python train.py --experts_per_token=4 --router_score="sigmoid" --routed_scale=1.0 --balance_loss=0.00244 --vocab_size=32768 --norm_eps=1e-06 --optimizer="soap_variant" --beta1=0.95 --beta2=0.95 --batch_tokens=65536 --max_seq_len=512 --train_tokens=1066000000 --max_steps=16266
Below are experts of layer 4 (counted from 0) of a mixture-of-experts language model. Rows are named down (a neuron's output weights, with its number) and show model dimensions 320-383. Each number is 128 + 24 x the weight over its row's rms, rounded and kept within 0 to 255. Numbers have three digits each.
Before each expert's rows: a language model's description of what the expert responds to. This comes from a sample of Wikipedia text that the model never trained on.

# expert 29
Description: Main verbs after subject
down0:122132131137109144114184122116099128087161125160081139140162146111100179115108135119141146088137112113166127112116128158124127131114156117136134093112158127130111164158161134115117103154129087

# expert 21
Description: Line breaks and section starts
down0:098085092143145106116138091105125170152097130138140118122125160134108119172145148096121124142092078127101111114123127158113123155092120154147150166114157137148130167141135160176118121124179134

# expert 35
Description: Years
down0:062152091124196122116158118137102140122117115109116098145118125095129117141127152136128098166138141146116109157155120141157130097086121157110150136143132146091106191117132138140114132104127087

# expert 16
Description: Table and field separators
down0:111142131116123144146125138126148115096145153122099124132147133151115161165100172145143188129123133126184156151102155132075116075096122133133143138114147101120091118077151182155090133158122134

# expert 58
Description: Nationality and country words
down0:102125162133174161106149118082119135167102161136106093150128150133140160131091126102117138106133145167133159145137062114113126134177137138122158120135138123127144126169143100149173136156128089

# expert 27
Description: Sentence-ending punctuation
down0:068115143146159121123146127193133132075125095138161152147125155159158109170120135166082129105109135149154111144133137156106100133140104122128112149112114164120115146132135143148120190138162154

# expert 14
Description: Main verbs after subject
down0:117138138137105124118180104104129128119126131127172131112121163170102133142143127120117158126131124133129126142107137120121130135118145111146130164109149179143134126143153137126135132152148090

# expert 59
Description: Line breaks and headings
down0:091133130144132149147149103138089104124120127129126146156117097165146150140117163115077116117135152134148114107083125150113124118123171120132128129117133130142121116143133119145097160108100144

# expert 20
Description: Brackets, line breaks, punctuation
down0:112098117103145137168131116113169138102094146106137116114107152146174118161140120103120093143150113151116139159127118106136122150138146085107139161094127131142122140151174127153114160113160121

# expert 18
Description: Plurals and heading words
down0:119184087124130120129093088153120121156145149108177171159115131112143131143108176115097120128153099150142116110119126173110138121126160132123111148149138175105140116133125137124127113180120139

# expert 41
Description: Units and descriptive nouns
down0:120129103139139154152181121133162166102113130110126152160168106155130147172126164129112147100120101137132113166137107085117097153146120122143147163150135126123105155091131149100138123109117134

# expert 43
Description: Table cell separators
down0:120100140107125143121146101117164125138127103130087117165116144095147141136126198140142160135159106141106131128070115128128111116149129140144153114074128123109104139144142101136111134126119140

# expert 15
Description: Articles and nationality adjectives
down0:122142144120107138135124118152131063136151121140113162103126139132099099148157161115129135170094090097114080130116093147107080117089090140137165123136168159133104163128118130140159126136152123

# expert 42
Description: Superlatives and place names
down0:111140092118100147075143112088104175111131134133113139118166125114112131124126168104144140135140124142100078124139113094092144144103158128113133147085136160134147146151091106178158124138090082

# expert 55
Description: Determiners and possessives
down0:143176135145180132128148143104150162097111134143141102131131111137124137153120085105133151092108096108116132125121108117113110104166129116153148138143125123105145170138160110128106154131144078

# expert 48
Description: Plural and institutional nouns
down0:130131140129138141150181087129126119112146121118138154148141123128158163140135136117139124128114076104129140128138122136103137151133123128116099110116121125139131162147157117155133152155160095

# expert 26
Description: Articles and determiners
down0:113123098153136110114187093147130112132096114117143141179122129119127130163155112114118109095128110140119147154117108128094104102113138125189159136105158185063124111105133125181118129125127081